Experts of a small language model.
Experts: 96 experts in each of 7 layers, 48 ReGLU neurons an expert, 8 picks a token, a softmax router.
Below are experts of layer 4 (counted from 0) of a mixture-of-experts language model. Rows are named router (the router's row for the expert), gate (a neuron's input weights, with its number), up (a neuron's input weights, with its number), down (a neuron's output weights, with its number) and show model dimensions 0-255. Each number is 500 + 25 x the weight over its row's rms, rounded and kept within 0 to 999. Numbers have three digits each.
After each expert's rows: a language model's description of what the expert responds to. This comes from a sample of Wikipedia text that the model never trained on.

# expert 12
router:497489459485482496539493511515508508507485504468507527527513526478556514468535466474476420502442493522499466535471519546490455474512472476527484537514480526484509515483524496540462530534513518468493491531495479493494511502486506487509500501509459492513489480481526495491535500502539455570520509538492557497498477523507461492457561501507530479506480549458531500495531445526483517506489475462477505490469525484520506474488483492531508467460495493484524485500527509502488473492519505508510499508488475485450471518491511484482461514485499499527511483517481507506505500517535492459469510500511527499500474517541485489466523489480496515454505499557508475459543468558509549445492520498499502484524450496529483536513525516482479515482474533480506495532520484479490479528483553
gate0:544487550504463485486532514487493517518475494518522526550547505455507496495479497517479509473480461504497543502513450527496518508463499500538465483514545497449533506456558499483503492510535481457495545544521471489510481514480547493481488558521485516492498503542472452465482497516541515508523505498496539512517455479544475488532526480515509494499518462489495459489480472501502490498461541477542502472498459523515479515457478515535511524520446516493478485496488522476488493515492510482464488505502476546489511473472489460500522531495545529516469473501525515472519474508473491536526532501507508477498525458497514506511499498450525487498460504496455503535459501504487510480550494486522506493531485492493525463524547504517523498461511485456511479519512522510512525489448452
up0:523491508483499454499476509518504468506484529533541514493553484441532420506484554503521518510521514498498482528517452518518490480473486519545489487552516474506538550486527454524472521477484481429463531533527487496527476501456473527486502512490520530467493527533464511513515489542538518510523518516487505526532525536501507488510514447507541494487528486452429500509503500483501478486517503482509478509475520524491486512423527496562505534498499495474468497523501466486494513472511458530507513495505513536507548478486539469508535479452507491493476508521519494483511461469502516541503478515497537480464515505524539466508516483509524488524491503503528510486497522471499481505490485484509543514521526502485510494559497484513508516469526524484505477498500483472485519488474498
down0:522472495519485497433460534455494515511494485497529491510539456487508491457496452517515521489510504484498478526487479460494482458528519542464547494482488496469486504509466494498429520473467508488511491539450511502460529480479539474463512507447456506522446506466491476452485467466491504541516490505500511491530488515488453509514505494486506526487536476494488523510467527510485527487521526473470506491511509514481479490512519482485473480517509521499488504523508486553493547478478484475523505476502500484471458473520512502477485504453475445509502495528488441519487494478428481482490488503477514501513505517465494496456496504483473560539498505500472487479512475514510489489513470497472494494530463496494479516435491525463482500453524440538479488527515524480467527485518499
What it handles: Names in catalogs and tables. Tokens inside proper names, author citations and table cells, such as Jordan & Starks, School, District, table pipes, non-Latin byte pieces.

# expert 50
router:473477507499502459509446453524517534476469512500490516475515501489516521466508500490481466488438528507498481491481521504517497496518504484516490531525496513461456525473489518526499513524505523464419473520518493490484509502516502521505492512519485482532510454522556521463506491504540467496530513537489534479470479503492485539495516483513520436442482532483485499515516435534494528496519481463487469487493518507499517514499455492514484526502491495487527478481537561539475496502529436503531483477484505490494513491523485458512495477482485518521507462468485485508516499530537528485488521515533509540499446501535484502489492482472430528519501516523530541509504499507526540488466508487525531514499474481499492541511493536471451464493524512551485448504531490490465464530485508
gate0:518496475488488445518487517480482459503516523519508484478494488517486493483503494517500535501474493482522498470544494492523511435484541493493509468497503507528481486521492488489543523492512445471526450510501534470487504503496513493483472491577547495514502470514561497483548496453487481537461517557485454528510494506506481491519475507483547495534486527447475550487491537450488535488507491521497514503447482501499497488462479483496505527489514488521482530588524501514524498530502499529466462477502489489515509497517508486561505499525535491473533506511503469508462501502531560522448497484504504475452505476529524492492524509479442471527504494502504503490479490513491453482527502467552513491515498458484504478480488497507492504455501469488485496533475487501465510473483537
up0:505507535485527562480524473512534542477457481500484529536501521451529491500488508483471489508524521513480513561479497500521494536518472479502501545534494514484525491492514525520489458496479534527463540481500446562520493524500495509533524514436465484504495501480461508505457503567516520469498503445512527492468505476485511503480529499503444467469502478533528481512513476533503471492478495502508489466543515506505546526544509524505507472515495515498506503402467504497492491464512471485495520526493508523505491503494484504456489471475492524509462495497504530473550508522489452480541513499492509525545491509497443501495471500512535527469495478505496508521524508472513538505479506533443470492478506501541480516496494506498507491542508529515518479494516495488538480519505456
down0:474508469456515457531474498493533488495506500475502494493518505490497495503518512527499494513506527528514462499475528498556472498510493569476489470500493453501469508509504479448503531488491492466488515537491517499503523484434501501496480433500486512480477512477507496459471508498522484479476505534495533447509527543472502445514504476500515535495484460494475484458529483465527509505532488495477532527508495497488509498508492485510481477426522527505470539518567540519504537502498493528504514501522520486479460519523543482485452549493495484533499509463513472533484529457499498516444470504501466505438476502517525526538553474482510481499531505529493507518478511489508489511516515491514474499501539561536518527503484483550474538525470538489532492489525487499474481501536506
What it handles: Field-closing separators. Pipes and line breaks closing table cells or list items after names or places, plus infobox labels like Died:, Phylum:, Released:.

# expert 57
router:532475454505486513494503507540502490519483507490483469486537539507524509483544497502493453492437514498493461526447532488514501470508493475497474495522516496473505554492488525520498538515506505481488471549489473504460516467507516532478493500537488513521478490476508523459485473493526492500520535541484519498485478496536476518445523484502548446518487540505516482523496478546451519507491518496460481474514492492500544483491444459523520521498486485487529500499512516537500496504532489506531496471489465481478451474497443482498479509488499507507509518500490458491518485560524535473448516503517538512517493481558494491459511491502485517477517510501537538502526477552529511511448540506542537469483427488506526498535508523478472492503520515490499475525483477489458499533467474
gate0:474459545516500519550507514462547478484502528535485497491513504484463517503501512484511444468506514467501478540506471489473524489504485456490490503512520495519493489523504507461507500502490506491532516519467447510538510487513460514473507544506494536514471488507476477525453508501500517505468507546492499545481517475511516521487457532458481491479506524502483482484519467531515492444468511504477518498506462536479481515474505505533473458504499500491508483496541494504498468526512513488522512458443549502484480503502525501487579501536506528472493477509490513516534529553510533492518565525503535535509494460496466486545453532561524472490543498457519492553513499486515513477448486485503505457505498486497514465518522483492532494517553509446497520506466516520487508501491477
up0:519538465486491479461492505549466511491480478471521488524512500493543461501525486516479547515497511537494509447495511520527462490512497530505494494467479500480500506486470488510507501498510489515460476504507536483452493524472531488519503477480497489506534517494511511488547493507513485502522498477521523464504476543485485488506548474555541521514487495488521524532467537461486500554526486498516478485493517476519535483528482501488536563504520494504479500494472511499517522470490488507467486532556452489509504504517467516506445495506499467518522528508492483468448456428480460516477453485499463461491511536506519503463536480448471515509477500550480511465488517505490497502538521516503507567494508498505473536491486489507476511488422479551498491505526469466504510501536538
down0:449513478523516495497507444535520519526490500491478481490496453490474452502505458489506540494534457503503510510518456528513504550472523471479519489523495506509495509480475513488499518472494509449474516453450510505540474457505468486563487462505483496538467492487526489507515512518529510534493536471524475588485475504486508509479513505506536463465495512473509521488523534465503512541482469461540503499473480474486512496497512513513489508457517491501505504485462498487448489535516468488563513517472546496520544483510500487465498460510500477514532501521516482486528476538523511543523519454486506484463466498561499499472514541488516489490533530521523530470497489477503559513514501497484504504490567504499498494486470505471468529533496492508495524546495496537499483509498476
What it handles: Numeric table cells. Table cells and line breaks in number-heavy tables, especially signed vote swings like +1.13 or −2.5, percentages, Nominated, and track times.

# expert 36
router:479439482509483502513463484524514507504473531483491491522514527516531504488501492502472475537490535539494511525488520511521446479539488488496466503519486497469496498466534536520442542534484515475483460495462490487505545515529499526512495544535477492530557473485524548496524491517517495507521497524486513495452468526512511494481543548530520458513482504500488482537507487509464503452539479490469469492478513522497501513463461470522497494497461482539523495484518503514468486502512495532541451460534500489498486507518495477487466456492481527502512461485490490508548515502528502462486523524526525507483476476539475463469525499480445501494500485564567485477525508511485511465500495515547504493500500513542459501515470518518454469500535539505492489507483491475476509512437495
gate0:495512530495498525493507505515508504493469521543492521489507510497455520522497457516538525550488539513497481461489514497468472510509462503552501519468467525506482483551507503491550474505480486513497542503508503481459504465545505506479507495496485492502480468530499492526495470496486443484481449455492519520488541541499460572493492485520465482506506528487510483513483521460494502447483481513485495498521480469498534515552482505520493498465507467512484469499486500481536515482455530512479505492531476499518533537510502490509516560442467462508445523481556474534515518449509459513513506465526526487469548514476484533519499464521484531482498488473504464477525471550527515491515490485539514493488461511529503532472516492493543495500450512485470525512477503478527464515495528
up0:495467490513522499518470500523507500507540498454520527436514456543532502523496493477519522503497511486494484501482480473475501531501496490479455520533550477490509482543472513454486507527474446443477488503525500502504424506479499475513496482521548502499515454487469493474515543508473508497492440558527483506548466453488485491498485538536495515490503503489465500506527493501496490497520511486454510522489496532517503473502475467497526498522448530528546479517504489525514519430557482484508516547471499520471481551501530459529510493490503473510526476515475495499483527525494464501482481513469464510494497511479499492483504481519529487508487467494486534521494475474546463520439521464488518510477484517524515496474453505493515515533500464540527542483521483512491510519482532
down0:478477503539458563524514502528413492476535495515472494498513525527490504473505494514479510499481511513521521518528506498518460520530483477482513524491485500498515521529498521489515502515517517496500525516438479509474519486498503493464551504519496518558498569527485502496462498478513482489468483456527504491456483554507521507546497531489485481512551450490466532519471515471493521480477506507509497536496492462505528529514525502473539560497550535518527474490491486502479536547478567517519482515490520523524513490485488463465462536536523536481521506490514535492509488494469498531492542529502552468514525528505512486488469508472450484520473489516468492443482494500485507499519513520494505508492484471514492510510459511539488495493485452491474485477464517517502533540474486
What it handles: Clause boundaries before subjects. Commas ending intro phrases and relative or subordinating words before a new subject, such as In 2024, Born in Sweden, where, which.

# expert 1
router:462476502494487469510479496547520513514482484462492542486529522506568524489518501491498475480474554505468502506477552519505453499535483484540492524513497503475479519498476534546483545546483541477462501531508483500454531507488490524520499502495464487489504468499537485467525506484525457514532505550472533469459430512504461517479546496546529500502490529485512503531538434528463527517520501464491508491456514489479521489516494470511517499466452515501519439484501527506517518496501474504492498493490505475477495504495505483500450494476517503515519515486505445523516490522512511462483499520532490515513480506541473491448502474464462538475492503535508518492516513545513546464456493504527483504469468496495490536506500523482473496484512509498475498524518497496488459542457517
gate0:479525523493521490499469555523508520510573509537523511472488478501477481508527525462546529446523532506538501530490510510520518514530495504519533483494508496504479460484471501490478533508465497455439534441506513527485525479471487516481519475493466510530489531522526528479469485515508516501478571496491462466444492487503525483504501482464547510526481459491487447527488458470496522528493502496548525506508488462487457501521519457505477518518504505510506484504486553514505503504493495497502521497499496492541490510530544484493480466515525471509486467506530462528494480500505527475490473471525510490510503575502493455563512470503512467461484490517520470507486533467492478490512478492531495532517509472458477534462497508528490502467523538534511518502523479524516472531517479
up0:543482472537488524513487488517500497522456485480516514538479510491489470518497484509510486532501502495495501535477500496504523525496452475564484503465499532517509491473554479503511465480522456546463534477508483529527479523508506461492456516511543504467516512475519472457482525524475470469512485449521506516530500494511491535460476518500465487497511566504476496505525499506514489510475481482471521460513509547501499493513472559495517517465530481499512526456503532520490455524527501504527467490499498527533538463456481527494495536484526509489435508518521520512519539500477511504540495543468523493490554499507505506504500480503526471460490528454440519515517472501505554525484472519487527476455454530491504463481499534484507505504472510451523529486518502463500507479536504
down0:508490486514498501505468498521478519514520531516503535499535528506521504489475525493470488537464516570504494499466515557574444545515482516466515516535531474514473555447520464529476480505498513470499471469536525521581508499531527528488474497533490526522492439519509481532523530517488505552506470509521521504525542527473489491535478509499491525522511525512553459487527495484476497467500449522508488476533549479523498524472502440533489516506497508550500477491494494490473511493520528497496489514509535482474512481498484505515474508492476484523498479497501518489529508520504485499481492510487505499544490543477520521487525463505467491531521523515521487483487502476486499492457499465483525468537499509508521500496481562514509495504515508483438486463458475459494501468491526
What it handles: Table cell separators. Pipe separators and blank cells inside wiki tables, especially the pipe after a row's first name cell, as in Cincinnati |, Montpellier |, and semicolon-separated results like MEX 10;.

# expert 22
router:503441481489473481525493469525521501505474507492483522503513569483508517507551473491500463492480527515511487539458532482478479499494494471512502525552517508499461534473485507508490523528481495495458480529482462551464515510482503542495491514514463509506479495476498519510504483494494472489529550550472536492459466505524485537494502532505520485483483515488488498519490484541497529500492502520524471471494487463512522532508503474502523512473482496463514510503542544567522484484524491492532490467484483462476488466518503491462469486505480507501517510485500515509529501539551529423477547551542511537495497507548454485463501527495470515484479517511523537487527491525541543497453511519501470487505462483503511494519552518435485460478515503498500484512502472487459525533502508
gate0:539483513528526527508532493477530464516497513515502465520512501465531502519493448479536485495523537525483455511514535478501525514486461474506485500477475486515492478511495467460471480491507506498502534527461474534535462555508490499514488446476497487519508467481500445482518495478475468461474510516530570465499504471493524490564478507486508469497479456494518507466522491490570528497528488529521508511524498481550504530499510506448480486484502486484528526533516482523505505490473536529545495533471513492492517500511479544552523496547519549470483484461484499495516498473504530504479475513486470486536541487483500506536484491489549481491481524501494497479511491527500508546516471473523485467527478490491473470490518479489515487478517508500539508510459437513517558489537484
up0:535480527524525501512520498487505490534513496540483461529501503488512515492496478439481478475501534495497512517544493495524521534523485492507507513486467455507486480509498505484482526494500511501469474535464498524545457519479448500474496425501496464564505474490473462503542471490503467463451469508489519478505475477500511501522481525499539464503506427457470518493542474512563469522511525513487509541527498462568512483485489474472487503485484499521524493477527531513525508484505523517534494483451515528476503467520489491585526487533555518490468495461508465480497540491493508509494477507498491491524491471491500490528489500475512531520505510502512511530529507493509521545531473519524507490495522502493514495474547476481501495488520555512517517510468452538482535514496469
down0:510505495492488482489481527478543451474489503500509523530508477472561520515534516471505539532537510503463506491522489504505472472519504514482482530466519490503518483507472504492465522492503486528506494539521494497470492521513533475467511501510480497526533551499476490511559495477517490512456562543582532511486482518519501493486473469542493514478512488508525530489450515493502542532525468503554493420495512489540485471492474501465469491502492505466509484475523482464486514479501488484508505514505493466482483482487486534541472540519508431491496521493484490445511511494506514506525496523537502523519487490468529486470534482545484531439493481476458514490520507519519557465522499536488506523489479488524453556528467517475534518485521466517483490493488516479504515501476513
What it handles: Table row ends. Line breaks and pipes closing or opening rows in numeric stats tables, plus separator rows like |---|---|, minus signs and ±%.